Weights of a small mixture-of-experts language model, trained from scratch on English Wikipedia: 18.4M parameters.
Below are experts of layer 8 (counted from 0) of a mixture-of-experts language model. Rows are named up (a neuron's input weights, with its number), down (a neuron's output weights, with its number) and show model dimensions 0-191. Each number is 500 + 25 x the weight over its row's rms, rounded and kept within 0 to 999. Numbers have three digits each.
Before each expert's rows: a language model's description of what the expert responds to; "comes before" lists some tokens at least twice as common just after its tokens as in all text. This comes from a sample of Wikipedia text that the model never trained on. Tokens count by the router's weight.

# expert 18
Structural symbols opening infobox lines and table cells: line-initial hyphens, pipes, opening parentheses, colons after field labels, coordinates and degree signs.
comes before: "-", "|", "  ", "=", "The", "19"
up0:520506494511472475504505484457507468513476505508488522518505549545516490467516489520532490500558514479486499512518518445496523486485483507519489477487517518529458478482473540470501527496485500470524468488512510500525506510556474533509536486514507489497529458539498552479524469483529458495444511530470503479505510491477564456492547501507522489491503513512497504510496564497509495481543515528490495493499500515505499473394526486492463473498520461523515527488493473519513504525523500452502489469463503460532456477520492444484474477512487498490486487533521490498486481492486464500
down0:499502468495477520481473532497539530496543528463488482540502508536476501495522526558480519488491517483495489464527513432468505475520503447455519510509467476495498504490479467467453494472512522524539502544481481479526473534527534506484529511489502484526487480494509504467519478487509484490468510495513510516536509508493508473513481454502522470539537549491510497522580496461520529486528518505482531511529449477485489511473473453459497489488487491497490506511473476508484473537457514497498480468495501525441494505495527485515482498489537558494490516547519489492495478499518454536
up1:513498534478503508484501484435492523513505479535535477509495502500546493485485478545482487502492502508516482490492472495566502459456488462511508527464509494490434499484459472488499488499513464531484511527521456523486530467521490441523454486491506438477506480502502504490489516531497488512463463503503515494546512544519461492475489468491533491471508515491484524500485518550492501558504471486513489493512475510493508491458527470497518515468479547522508504454526464492490508457521483525484518470499490518514521523497498465533504497500502511463472458475444502464525497523506576512
down1:535506465488490515517483506481483495530460477555503506505486467486513509534499445491479479493503495489465515482511516507491523490513515479530529472532494495481462487458460449487505485491511462476511483514484491430513550524469460512493507472495492484518499532488493484530483478495538498510531514498521513516517477475474492507500481487551467543460471538495520457523461453529521482507559509497535441499503521478491504501507500480468531522475491488517518493465492490522490491470470503490509450485487506556504470490539479558490494507481502525482474515515499478467532448459443518474
up2:530477517433509519477482498487494472525491487496486514483460492513513535504493460434550521465468462484511517516467506479486468450505471487540545529553516508482462485487531478484471499503505504498475506479516526479499465534487495522506516509459495509502466480541503441557506533492487498533464495485465491487541478501486537482501516489495486510437488516495509512520520472491527487529502499532474514516498465495508480484541455508498516509522496528514511507507491523471518507540521479495505502522460486521487435459486463509475491527495471494471491516536496517472449473532537546512
down2:521474489543534520499518532513465484532561508511545520526534510515489528497525492508512517502463475494478469434493499518529488526498454515459489502488526490501438445532500518481573527492522470473513468529497504474499493496521486475542461534519479507534492478429468512488535494509544515472501469513515502503480536510502510504479490496488491522487485507474525510527500478470530492497511518449478512490466498526519479484497512503512518527472502493499497500530529529548471471523495540500467459522507495470543461449468489501510519503487481517529496499498452464485477515515539503512
up3:493490532516513490493474513506517485491511508499509451550479557474489512501487525536482509503567512517495458541518510481482498510489504531449492532460495480483517515499451447460514471514505525511491469493506494499512492518497540490549471453521512488496536479507509555490510484472545494479524473469471511538476506501494457469482530529496475524495504474490464472477577516522540468500492486527468510505502501483489512493454543535503521494489454488547484516485518503495489546544498528516511492501468484514504504488498527484446512543482515492459506447506501536469514484506471511512
down3:499489504491515460533518530474504474547517513519500481519483466513496451480574509486455522488485488505494537476510477481519492527543537473528511509437505489492475509507497433493506494466524518432498511505497504520490517509484506538478470514483539457545519481555515466511511449488521519468517522509469481503522546499510518492516508534528513543534552491524548515503530516495499506518551490497467454499483526502472524510496494488501472532491460465498514489481465477515466540496487505473468490529461490483486487465461500504496464497495472504498511498487515490526479533519493544506
up4:478534497505504526511561491506472560502540496488516516497499509515500510526528466489478470487525500505495491491453491458500461553508472478485471492531464510507523521500532454536517438477541508522442498528500490534507489504452504478479452522480490495529520531483484502498488470489500515484520513510471496501453501501500535502495498478495525497504480486495534494483528479511498537560479484520535504492506473463468496487469532527483503446517531536510519488488526465519494596470548524518481538526504512482492506493497528483524499541496478519499509446486469461492481479517511488493
down4:550463481518521523482515540568530504482504507485503499517480544486535516499449523479482532497516506512527526519500555481462532523478477538489531477481511504520512475510511428515525463495461504546521482499461508430496509474467518530491518518503469461513517517477483458512511487493500521470471494479517499493522496525424462463481476476520518466501504514499519504451472515444508516460491519482504509492509464523499486496500521498512492501471487518490503503500495482508503504521517501501489503535479530529499541439476485472463516508510553507466490504498516483470506548454499480497
up5:467448534503551508484498501458508510524502461540507512509492532548488491489473519509479512477518496488488517519495483504539522521476489507492487522532474487515474539504499498499461469539484455510475502504493564558489486503470492427492457483534516526551508472501498494549537500498487502542465501469501491480489480495503504513451486537531545539452502538490495525482464492537499490520524495494473514499504471491503504485497482510511523516497485499530462503489503488536487524491434483474480449529503524535482464494532498475502506452496463499454506523499465490516490500533487462539
down5:499508484512509530506516469452505502519473481475554455538499506502487435505498501514511453485463524443534505519504522471530484527483489514545493463454520489521493488500535555542514501528516510471501488505527496486487491516505542518504480490529546498522446499468533484494485502508489507452468502482529520541490495474529474479485514445462514500507467513489520494511511473494456485541553554493520516530491466506483498468513559543531476492478482472421517475502474513479478512508487500505519493496429507488505513466507523489476494507511513475493512496523487512498488492498509512519
up6:518431496483512543514504498524504558514502520504518518518483473474501513477504467504543516515444498492465478500478478501486488497516475480464481551491481506509479503448501502506506555518457520557517530543533474517536506494518514516555506476474508523499493530532513503509513512472520502505487524514512434488508439529486497543504485503508519494492513480477517483511534486513521513548511531512515496511508485473470505500484563492513511452473537489462475493512520503439501504517505463521460489496505504467522516505549554510453487504527522495456488524470480484514482488484452498493
down6:506500506471512499507464463486495469501480519489514514474506523490461474461482482519467498540478531482488492495494501485477507512461502523499499528441543521491479516474500482510491516479515484512473469503542505538504477482512502496467498460525480504523516486477480496510492500486475499519555505485425483525476478491546484520530478515499487510513537545498506528484458464515583524495509523492490496501526518497551508520511538449522533524457524480510533489519499500512491538518452487519479450478439498479496512469484489498464511480514526509496515449514508529545533467492478466561
up7:519498481490478451505521489446507484533518502533512461508491482482502499482490470495484476533514528508495517471495458496507490503477510503494499458501515491493492518506481468477531485470468499532487460504498509523563438490467504562493456486525515496483511563507497503583501507488522517549535505458502513557501469527487514469544523494473482463456500513502475506528499514502497450482514484489592501498535529517525520479460490495499471498479518497519513526462525521480449520513543486543527504466505530502500494508527486492479526505485480493494489540495523477529501492511508505509
down7:516473520501514505519488492488460512512486451523485514520497466511512504544490466536520489497474471488490440487500509498532508497471476509469456460503473530528447501493536489502472543552465532508543428544536497499498503472544512496487462489476529496484549471476467521507466523468490517491474493512511444517479488516486465525517489486466474504509508490522583480540510458484512483492502511504495466542518466504503490513469488524467534484491508516483534507528501522489527495491500497469533522502494477523464526459512534516529502505530501490446479493492483506515498529490526476469
up8:524515459519459486491490499527515477465472517502512493526489507491495495552497533486533490531512470497489479525516489488476473457481559492488543474450479483531483531484497485521455503499519531537447530517505491507482509514528532477560527496473497518486463544487472533485453451485492482496528481503490513504496502458510537522523499516510464485523493523519533562512502524511487456461479517539511507487438528505492506500465499515441550505503523495510539514501501502525464515497495477530535480454527491542519520548497488522467487521542505525466506501512523485482505502490475513517
down8:473515504468460561514455492464496505488509518500487516508514462470534516506516491492534530496535454498508477545487500494509479505436518513518461515468487489540499520556498498484476520517506500473539514497443518472477451474515487459470513514567484441518490496495474492485532492494508487499471524490506507535511447514528484514505495555523497513522516474549480553465490493475523493517473485560480515543535516497521513535483480478466475503493450532540483532509539513495507494508504506485513524502478519474509484507483476476516527471504480496488516494471517495492471477496552480515
up9:535479474518494486519536511519485508494516510495463461493486531461493457499467526455476484464499479522513495487513472480485499550516532493454478492509525492505497484455483482524492511484547486474508509501481511512492486525477472530469493514514491509528508553484491452471477514484505498553482563512525463488485494491475499551494542503482545480521467464504529503451547495499496506532515463453524460508547532483453495497479477525482491485509484474532507470489503500508492481508588512516490447544501493520478505470482510505473486489488469503506503513472462496458517507447476503499
down9:534493449511560467478505511487480493501484549479484486523467493501501484500480504488512549512526484519535470542529511500517467532536494514514494518489494500491492463478483502519498508501543506524497479495473526554493461488531507505486526493516476500484471514477518482527562463531545491508502495505463499504480544501507500434501474507477507514510496488523506504516526511491516507503529510519522519525500471498465510529517442447431570516486486527491514504511480519527484437507487463486500481517518516538478514492471518459515487556479492546550446508500484499477529512464508506519
up10:506490517490482523521546469527511505521485539498460472508446490520535507541448488483506461486486480500480512576468492503493519527453521469502518480516489501501513532516513488482518474502480525514516549461534473522519530506533505527543506500501496506510505513595551499510444508468512490508484519462472509507493422478508505472464518496535515492482462501485491513465533483460501496560506514455514524499527504512489539500489489482495510511485502469529484535513525526496491507535465519495518485486533487486483509487506497477473530500495506504519454523478499523501448462484490505520
down10:494484494467527474530469486523491489484520456519458488519487454554503461529479518496502536515474514502525491540508490476493476570484554495502491521507494503490511486481489485528511466480519509494469525535429514530473452552499523489487466513486516543494484512489497486485475483470491509502496501529493491528483479519511485473488501521502500483538517495516469498501520510487500489497522529555501459518516490474490496512486454469461495494530503514507492526497526464510501474484451460503507468534459476508479561470458526510472517526517516575526556502498486465507547498455475492499
up11:500515542532469550495524496500486482507533494518512526496456488507495476515497500510532484496515506472494466467502470469509507532569450505481481489492508475501524515494487490565520535490508511500465482507501505478511517499537493497490520472498473518493477568452485510475499499500508506482529516517482500481480489543523524492538439528481526521568526522455544536505478522507509510494506466513501478561509518463531502522481513506502452475479503545499546462498511485540517495551490543513522516478484502507529513483502516520472483458543470496497471446492460511479519510493495467522
down11:495566484533526512485482498494481494464492484512501512546552539468466477445477500511523395508529501507467536486498497507485525527515530452495471511508478487485518485539517536548531497493478493535493486544494528470501522537506501488528474479488530528511540537521509462506532511522435485471469512543484509478448486501486509502538524466509515515543496509517508506482479520512529487498484492548538530505470520485493481507536514502478519502496496512493511532505492462499501484471494498472513499533521505543507482510495471502534507529493531496514440475508504484456514480481498507489
up12:489522497446517468507519512489509488531503495466522526476501519540540452516481522499468499488507460485462507518474460461554531497537553512475492509475504516530517495530501506461490503486558498528532443515525521488499496484498497527534518499535521480485465530472456470489518486490493525513469512510496497488488542472529518522500551487472510523532496524477521515514486484527496490512473535471501495516517496516521526538490431502476491486494504511473514518499503510463522463529564488468523457522507458516522580486517483498455533510553510488472499490497466503503492487520500500501
down12:504486445493519530528515479534467545483525532489477543478516485538503496481514518504480512532473490501522465457549511501507494525476505501477458499465499453520482521486486523466474493481490501500536475497499480456499501520520541493500481523531491543504542492448533523532493461493479513508520512507506570485524509489528488494478483543498513507474506551545511471537503498483481521532512512504521486503495509535480532566483468505492517501489486451527513520485489546505516500530506473488500488507567466508508516496474510519490499552510487499500528538527548525476440514491526534473
up13:470491517492517503518486507487500493485519501533516493482517530513528500514501525506521494478478506510494564549472497516519504515526513482515512503448488523525484480451454468455485519496479547476482465522493524511469498498486502529546474508539529470463516455455517486550445494504510477523543470490449471481503518518498484521498491471478531454451531502522472528487532495506480494523507514538528498496516504482478496537539497473467537496471469500531522530521544494495491499538503467451488490539511537493484477491510507488474504529488514489463489474490450525499451471517538553499
down13:509472493514493513498517517529476491478487532515480477460529498501487497505492477487520512524489526539500502500508500508491474488470485495459474481496546489462485504550467475495524504490459507491502466476528484534530483483501485487507538529541506482564516496518495478501504534532507492506481464477469478491494461487487519490535463531472502487459491506532497500507518513502501525473563490503444487476545488508486469559538521480490509498546497539485499532544497483511509510529485502525508480492519463488491493480515496491449511506564493550521581534543467488523561513472523534535
up14:478494522516464478486540460529469534485498491505523512510475517491510500514514461520491535507537483527466493508478513485480505492520517488503509471503483460506514485469446488584537488452451496487498507490493507492480533485468498521523507523472488475489480452470501485498447491508499479536552458504517498504456531505516566479506497532460492465535508523512497500523574505471512484506502543455490482522466487512515524506508520507526480519468480535487505525455504490499485489511539512522483474456490494518495476481505510524499502486477464520532478528523497466520492433509536485546
down14:519492518483460499455480490476527549514503507484554544523515564550514576469516493482552524516556509482530475499501479492501508453451504517479454489472506527468474539515488491535507500481493506506509503478546556466523479465491542492519495487517520522506500489479532478508556485453475506525495513481491498515486516503473494489495476476466502495496491512485497559494488531501523540523505465491489512502483547469497492510507504523503529511471496492472497511447466502491477543500489493533512523516519519493534497505486498488506536495453488485502508461504516534506446492453499491464
up15:504494524572546544485507540472499488483492501481480508494487511522526500477486478484475467487476468518467476508498468494512469528520464526493542476509491495476492521443518512519482512517485475496521516514525461467515509469533519510514492507485486527480510449488518484492476476519504485539491534521551550453477462512514510516499499482530474508508462508505469462523488516437521486518500473524472500470525506537505473516458513485513520482510496486477542454473508520465521523493492551497493487512450501481482467509521505536489537512516504505539446567498495548467520502548493512507
down15:493510533478536543516486492505520488528491476541499484508513485516485471528487514482490501510459481480521516489502523485452498515522463476504497523531520489528520497467533506485534511510461478467526487466501490481500497495468502489537461479520482500443514454482542480543480527479500500514492503548529457510510540487553501498460485496546548522519516477493482495514495510492483511520477510497490455513502544492473475512483503485463476485479532491515493460473482481540557541484457489535474488497500487493476547475468502528481518502463456509515504461524555470447552531527503507541
up16:524516501472487449466520544478477487485490502519513413544503528491508466495509477496500493455502462518491507518523469495471452500487514524455511529545511473509465457541490490487518511506472513507464522489474523475478515527456447477521474468451502519504468516470474501505463477483461503495483501490472479494511496512486501503477489488487502470551518485522484535506501540471425460474478486534524494551501501495496525533487482499521497482492514500486479534461506461491470475434552487501507525499457532521482492500519503518502520508484503506482513486557520487503487474518492500482
down16:521518481525466492530535469546530510514501494503514463537496525492504498516484490435506474510494498533534465487468470493457511501511473500443536512508489506485485483489488525487488498493562497439488503492552489462522525485519497424515483459498503541498467496543495501508520508471457476512459535491514503478500504497493497520478504528467504518502479484488472500476506512477500527506544507513458530518487494516496521503500482475530480484487469492511486495498486500522559467501432468457539523466445524490474473483483465475471461483525516497499541525453535491524499520490502522518
up17:507460481500465491489483486548513483511493459520495493490488507496472525501516504496541502495507483474577500528473497492500508517527506475474492504512494503483507501436498471523551528520480572518512469552486502497525446494463507474523478486497530492511505506456511501479488466500499493484521483504517486524486462513494469479515490495496479517495525484526513473520496509543502575470446503441493462490487522501466512489524513509475551477483505476476515517485514571467486516529486516482574504509504454516495502483471512492512470470483499519514496517497512423504508479525533531506
down17:486505529496466489484494512483464476506501528496478525496519524468504520470479496496498494473491495518500532482504504480464549518492494449478554480507446499549508487533507534513511486494492463499480556464485537518447546519516474513470508521484535512464492529514528543484500521532460493513525505493465526477498493448463535528479508496519495484528505509477473454538511493509548482530508515486532470474487517499529480534480532474502564524532526544482519480483520498508487539530486490517527515508512545516501515511485440512498538509450496444535501493481508516530489507515525519526
up18:489528485479529486485518496544538528527468469514481535513467510533504498526504451466501529433530498534460491486491503521497503457536538494463443478465481490513513455536507525532500504524480511491492488485504509529516511480543491504504489488559525515498500509444448477485466480509508483489522544519513479504489518522502497551523501508521507489497491493498509503549500497464518483495484508554458479508505512518495508519510467477489520549519490481494509484481477496512443470507467453507455509528484505505556483512506554452491525462462518480543460486519521484507509488527516510483
down18:494542522504491513551499512545494499470519518477487496473489519490490516454513520484539539523520494487523439487452513511507505490534511504494492521511494490477537487515538491544494508540492526520523514510495471496566506494524489475460516497483501496484506524480492516496499495557459529499469466481522495466476486525489560502560515493549547493543461543502520520479493516500520516536461484530453500496480486501527481511494496449524488533502481483503487524502489499483477518492511507518455507552493490463493487510525503537442500460530452495447515491487482484558500481483511523478
up19:475511494490493509530534526475479469504520481497508472482535527463491534520502480519507510489527487521482522500533543517501493533493497515492454485504495510504447513476463509469522498516456503524536489476515478509506508561536464502519496516563478527476489460522470499481500467524495479473436463485493482485492552518538511455523491518520489501500509502504481483488457478494515510480470484459522456503479468498497518523532521493463489492506521533522484492480486522513499495496444528514493540505449496472546452556512442513496531453480470523484512543479490505550476495530520528500
down19:514523529484496517547495452459482491499501519529474526494473494536503496471499515485497506511535497552546506545513521545523505481485459495515498492492515499504484519510497515497493522466457513506480469544508493502485523489493519494437479524438508495533456520509519516456481535521451528497490500500488503508540491483501521528513469498461516473504526534494524488493522523496512515442456558468486510512485542487513532474489454515467529462520529507534467483504506533487486459527494530523510547452533494526523488520457486534512530540505508502476505528509475524559479489513492490514
up20:525499495483493479507523488461499541530567496552471474503524519516521501515485512476470521511515500487445475482500564429524499493479503493481527499497527506533491511526512480493560543524473507480488492502459499504508488459497491538494516479462522506484507525545478516470482514515435491503464515441508465521494484478485498483494530483530485470494499466487509512462516516487523470487512492504522478527533485492491493438502525541490494497473489530487509526456501526531465543499516534497465477485515506457493487516485543461501534524518525505497509471547497488549495472469462486494
down20:484481493470501480531519494536482506509516483470498516527508521510501445505513471455541456547520524493534498516459492540498504521519471498548506500476489523538491567494499512501520502476495471551501510482516535520451504489478491483491502459518460512428510505468496535495517537478516504557494527496514499523519501498502527484506510483529522483459500498492541484485454490499501515494527487486553517450517474530501499460538508505485532531524483498503476474492487471505504517483513497548500445535489462487513510503429512502550498491515487502489536537450461500470517490505536510486
up21:499490511509503499510492494493580490528483484454510456453499502486481504456511499432492514470505518520492479475524478547509528515494502471510466533499453524500495471552526468467493505504510489511506469499551519560514505525484498490509505479488510499517520438519474526474517524473499467517467535512488484528515484520496503443488491501447572548492521519489517479468479481478475480526529505474501504481498558475488508495461485495486522503552490485496476517496513520529489501463488479488507482523518495463489485466494511482484500470489495468536503545487479526509524454543518471469
down21:491503517487505507482504540492469508522514504495499535509513458484523533502472477469501511471527471463557459497476494484467462513538492493508465542506501480514470484498479516523478505426499503527473530534505528486474486560493478516504483468481498513534461507502494450533528516511492561508519502485482514448520506498539504514481509484453471464488483491523476507511518546530494476483518493514548452509501542494483514474480512475470499517491534477479504495470517498512462502465501471522449470505461473554476538496491529441481504553509486494504485505516480505522473475512461488522
up22:508510514527518474505433514498543472469487504534508473510462519551509506495470481485514502498481514504491494544450561518495447460474514511487499521506418483461545528473470522501509486512470516510499493516490485506508469458496492519465520482518513472497487510492500497483473538535456470511491479472507498496449512498498490504488504520481531524480452564492476491461502443487491513513478508503508490476477502507497452486473490493508566529481500504504470511476522461513492487498523546490487542572514543490487471514522520472522496480538510504493524494502517531519475493523525523500
down22:508488538525493461491495508477516503447552489471483499500512505514467494513457509516472490503528514481481506478477521538464462512505503513475504532528476513470528534504469490495518498501529494529512531526497493543528513509450477510482470536513507530492491517511440473519506468512471485472532468471474531534488469506511480479483479527515462554518495496494508487482528502513458482510524534548537515514520485512464508476475482458465527503511516498543491524487465474460498536535535488550502496507473476509501492502492505518477487542477500507496469504499504522440502546500436521581
up23:493516529478464465510455525473500513555504514524483448520490531527501484499473508452496495518478505453471548524491475457501485511500510498461452535503503488507503465487521506471498502505526508479530536485484508519482482505475489513531502501499486557485449492512504506526470521537462487466468518470534503518510482448463524510444512516524462493487541533509458491483475496524468469458502493520489485480447520505518499476496490491483483497497529496509522543517456488473491513481503522510497466490441566505478481484478524528494483491457514501478522466467493447464500505503520457500
down23:480493484509478485493503492524509515487475518518479468460493534485492473530505508502429478482507521512511533453508472483509495526501506484507549564503465512510521555475535400508441519522495499541508487510490429508498505472484484510538521500508499529472504489519506507517500490506469519493462490512525504485514463532529534483515504472528477547499520525507486490529498503519506496492509498496530529510506505462486511523496522469543496487477494458489503495499482508542464493499442510533499498521543528515473459479491468535515500487459493485521521478471478515437493509558470501485
up24:515463454446490515533478471495467511533515464468498525534497448492516555485532482480467509451485515462521481512487507501512502493512527495478486515555504451549512536491509499497460471532487478511559512496473517517495512499512498484515538517488470487499472494500502488485524495488485487463559501473453494498524473499514488478472430504504477513478519494479504480508458483509497487476512513486470472527494503519481484538484485482508514525507499537458563498522530509504508443481485500483461475553505492493473466474509510501503479522504515438472496538528527477480485524539494460484
down24:514497503480478529512522490500500490518444504516471452516506478502507463502481475509517493501480524452508492524515498483524470498480479477543497489468508483507491496464533595517489518495511467494491465476544483529517533522453492520504534529463493506483483530472478480514527511472576459550518479500479524517526529508492482498484479476487489518494488505491530530525474472536524483505375533547524530496510509513492509499532515488481522489510531493500492502505528504509499464503511512491477503477529477497507468530463518463492495462481545490498493540502521508510477491519482499514
up25:496447533499495501497509499515506469477482488463464513503494511505514476487465537510487513520501499502505467564503492470512540486508485484529555499470520506489483477529528485489505495466481512513488472520506523487529528512519488516502525508457525527508480491472497529477502530510486567477540482553411541513517531448488498522452550528527483483452467504485495498492517512540511456509499508517494551520466509511513519522481497514523458490495479515496490495511509488462514483495484512480486507490490543484509498521498421503506492493507529476500527553512489532533524489542557526506
down25:465465456490510508452489532516526493549509541516506421519500506498459500456515499531517498491512536482482539533497484484483523484514495497489495514524471527514517526494482471466520500466488527508539436508519477484471523527538494544480489501525525489493476474474492513515506508523526511481490484479491509500532463496516536524495486522480502489510500482517500476511492476532492520497524492482501528508514476455485440501443507484486506498484458509500500463495494478537506506514507458511523537555502557540447455500503516490508550499499466493474547493508455518535553519535471512521
up26:480507479477496539550533511521513477473501472499502509518485518478495458501492482495489520467512485491531508503526527501502470530566529509497472489487503487517509524526513490486515465495464532507501440472471488492497485464489472541502505480479521437483523512566482499476512505514496535489530523488507484456475477535526490493515449517506508500524481524454510504543524533550539499534523496517538500511506467517505479521498532496479549505548459542530544482498502500504507523495508546474494466506483463497490543526412481513478453499483503512504499490483506518516485538523506475475
down26:501471491522520467559521457508540501481529493471491526523479476482508515503522501451491483493478495482485461491491491525493507532486490520530533538459502510505512511492506551502499411535503538526505519508481502531478506491470494500471521508520512493455486500490487525467515497504511467492496534496497496530517464495490486482480457519560465488492559529498481499476482475483529527466512485522523533482530491527513546504489453516489537528516501478521498481480502533505486477521524473527504491546494529471503509497503469483497515543491486464468462535516481503523443445481546559514
up27:465497484498505482470516483471459520496538476498502510480516543520477524524505536522503486523521458521511510488534453492522549464483516474502511515461450505504487558524488480466532516532546497528560502504526495515534514501460471516475539540461500480462522515497499543499536517504469489480489492499496504509478506482519488542536489532471490470485520505505507536495414514514518513510508510491530515508529510500510543494468498511475483502480478503495469464535545502550535485504503466464500504472502449526529494484524498547499514508488541499514491462503452474540461500499512482484
down27:531461520475515485508519520477496482499494473475497457532494547498524529476476524504469482476540471468503499513513498512529500515515443478509520498499494459547465507455527484487449533490574494479478450498515492477511520498520466507490477500498494510425500506522463466476514516487486471538532476537501469494439462499521501519508504526467543505476516480492514492484461519522557501506510514482517532487453508488507515556487562515517479457486486480462496463557491489536501522512493491483520504537485494523499508502486471519486493487513479503470471493501517466524519535480489493490
up28:551522536501550492479543503504508519524527521501474509470530515504468455513482455531546507499528468501521442501500546453526488463517434478467518495464472509457524491490518493527490507521560474532477496545499484485525513464498478501521501487485524494536477518493499521518476495486484492532485516463523506462516505500502519515505495484532539551545515490489514497475506471509477512533530493483520473508502503526458492479505496526470468496515468530507469498461501490479425492497546504476490510521486468530473531518500547482474524489524466481467483482515476499465489466488482503517
down28:529480527501526506515530493543502503495504512529519502512455500552504513549472513468497514479512519509523540460482540531539519474443511526513490541524472512500531496459502519496536518532451529477469481479495472478496466509520518546464531499497522513485484515487507519537457482513500516473484530513507511499483540525507537506521485511454477510470559524502477541493549493539489528517472501510518504471473525495474493530527521444475508546530499527453532506479482484508515512450491505499518507511469487525503493493520533554501443490501493510497507479489448512469485522516468510471
up29:544532460484512541503547506517546512460536500532508485526515531518456517499519494548527533477531514540474482540524535479516504472511513520499516523490458510479508517532498514469508466476522501522508478541500544490524513520491484473521458513506493495515493520467497473545458485491503478523491526501503453487504493495514518494538510537491484517495528479514516465452535494466471475503507458545510500471519501514502499456470542523535473517515509512524515534544526502509487502481452478510528539497488527511504505476496509497466498453490517520518504461529535493504558437529500551507
down29:526516476480517527495443455503494503498462495475493502481512470507536509443539538495490522496492467497462481541482496474527471493459512485509550503534513446511518525518528519479515513477519496470496492470456511479542519515541446475505514521517504496462503505516491516459511530510511523517480514493460527472457512495533509495530448502511478454503518505491491515520463525441523508500454504480537493474480474486542506532493536495526521482513461517502506497554427524537520480504490486489528470472496485455505475519538514500546525499521483515520487501508508512523510486531505506537
up30:496468513492470498511512454496478495479524512499517535512447500490497516492470514480497478506516441523530493490472454471499471520508512495508509500494473487554496492494485532444515482495514509547518495482471517508519524504476478502495489489509461515505520484519478485487504534428463515457470531490467518560477471527471493458503475548469477503496489452473498499487516489505527500497474454517487466463517484528519539539504504457509491465457512499524487491505456538478518467539550515520492515472461486516495546467515515543511472529466547503496551472535481492512489505518514493489
down30:473492512524484499472510498521500469451507459470564518478465517493459482494502483512499508504503510509543480540485534491502460510530490537533506488512490493488528540522517499498483518515471473511505514508501516468490470461487481510503512514534499510515481496553518548489463507521487487485490513569508497473525511443481556489494513501489482489501481503477480543541488493533430539496483513506486494480527488502535472493522527493463520531466527480478490551509520514504526491480512543502483523492519429490504508561495480498496491473508500486459503442484525505513467432515525478530
up31:520524515529484496500473459509519507485501472463517464505480529481480508510487544481489528487526455469520519507519496449448482479493540504508523511507456525521481490513484467489518483443476433469520491520484473488561496510484465467451496482501458516491480492515502524502471487494519474487529530507525472477502501502505500518468532516509477482478496515517522464490548528508483495495472583495503530492523509536533482477500502474487536508517498483506483481513499518534455496470493482476492537488500479518496518517478529501529540486485575547514515506531558526482516473534532521521
down31:499502496458521477478504501551492519493543532501516507487514562488513480476499487490520500472485535538469493497527518537503491460456464493471490505518527475519538465481488478504533520545484495533550526518539484512501447528511537515492519477555526532514495463521504499507509465495478466496506541523497524483508503502485477498523491537495549546516488491467515538519532506424514518525488490529519520504494509529485536503495490503504522492511481505454429541501506520511473478535491527456475518498489489530498496542448492496502483492485507465498488510488499486459464514532477447484
up32:505473522506496488501512519504463499467575474486499531472519492560511495499501509480429472529518504501499435511472472502502512468529547520503499529530550493527554505489449539499537496511501499458512493481520513502491495493517471562530494464497476489518474452461483519472497518513509511507481484526473479502477499523540500456499516494489503525520491488502544538508514509485511523467507500510518466480536514454470493454502463529492492487446537495509519488489513526469469490499528506508489484449491487520519539498495456512506528471512474493543497517484455480528547480486507472498
down32:528502491494477516566494511534512473489495536508482503491505476509512507540479525492490537527479495474482479521512491521500467508516495477500466529514519473507467485543466487507535496509453481486491536543536513535484491541516546466494523505492447516599499534530525486496545510472559512528456504534496474488534505484501497487491472492484461476510457474508554528494493547484533506528536512532483507538462537506500477505512460500488481508496536486506510519496480537498463471433528497503510474482507504514482496516468515533534509506523507477499478475493524495493474488481496487468
up33:519497489499526524502490495553533510526509511482483552480486541507476440492513476474495512498515480487540494489493525484489497428504505479500471496507467533518508451511486449489481471508506505512510484496482509500513485468479517493492501495450505517482479513483487544508451434494483499496459490498499490476528501497457563503495494476479469500482473515498576511462522514454447480517471498512482492499482503464505507528505444487494558551469530490520512457497521502497493544501509499497499521529493476527498504496525488469518520470481483524494492499543461484482474446514447541497
down33:481498502515510523508526472529531525483508522469477504505529539537494527499556515550478543542510530487500471522502478513504546501484508494496498518471532542494492544506495500508486542476493518519526485520501467527546444502511460516539526542481496472469473479465520486517511490512475536531499526451517497497503494500531504491509550502521487496541487450480483489506465500501513493481504520491471527514485513496525478488499538516511531488487497471502507476489481503546497547468478527505531485524458515446508497525478502481478464499515515434488524505444451515452547515507549517474
up34:511495497522526455552494490489532444487474502489484522487494500493506514483477494516497496465453562467525517549478528470466541456481471519507491538498483514502448470498512446494487511496490499508453486533526473469537509516460535471485516508549488529474481538498509472531503479515542498488525523534516542500487493457479547485500492472492543545483515538512468476497452490502516499504487460516454480518474511511501523503444510549487513526514531510529501501509497491521484466511480495529560487487503493475512503508518518477504540494461509498476491476511521507522514460544498507510
down34:495472485483514471475517503478515476474511556513475481529510500487504441496565500498498467498562463504467504466538475484466480484476494489498520496516556508522516521501499518463491457530522475497499489477475553462472518473426513494511506521505447504467479513478516493488516536512463520504548502516485487514516420496535485498481492520493490515535494500498514511535503524470490489501520510511497495507501537491508484509498534506516551445485474480522509465481472530480546507489474487562526536508573501481511487502524519513521474531490492482499501497468472496506509470477511485491
up35:434479510488492501508481491493510497501460502511499513505528533485484551499509499515471519482460514530515485473445497500530510505490477489463491557549481533494465494520476465529492507477480469482494507450540510498512521520482554491512482491502503486453508477488485518467474481499458485516465561491495524524499518453504546470521475570469498521477546572499490495508520513498523510497481490519539519514487506515474489478520491490509493546490483448485519503502462481489522547519505487503523519522518478499447472483506525519474532508494518509516480538465465484472493435522498506510
down35:479492487511505517502515506504533540501548501479535488513489467476547459500506520502491469532500468479553535476500465459530507468496514471505494541482471469478520490505478536525522511538474512495486457491527465507515484522512492449485503534532554485529496465465534521478526495481529526494508505549519526478497488546514476481505494479501536436522451498479507494514516497466462509491541484462531511501466499500522490494468517524517506511538510505507498510507484508514473521502513484459535508499492497550476488498446483541469467465547497507516514474504485497486522554459544499452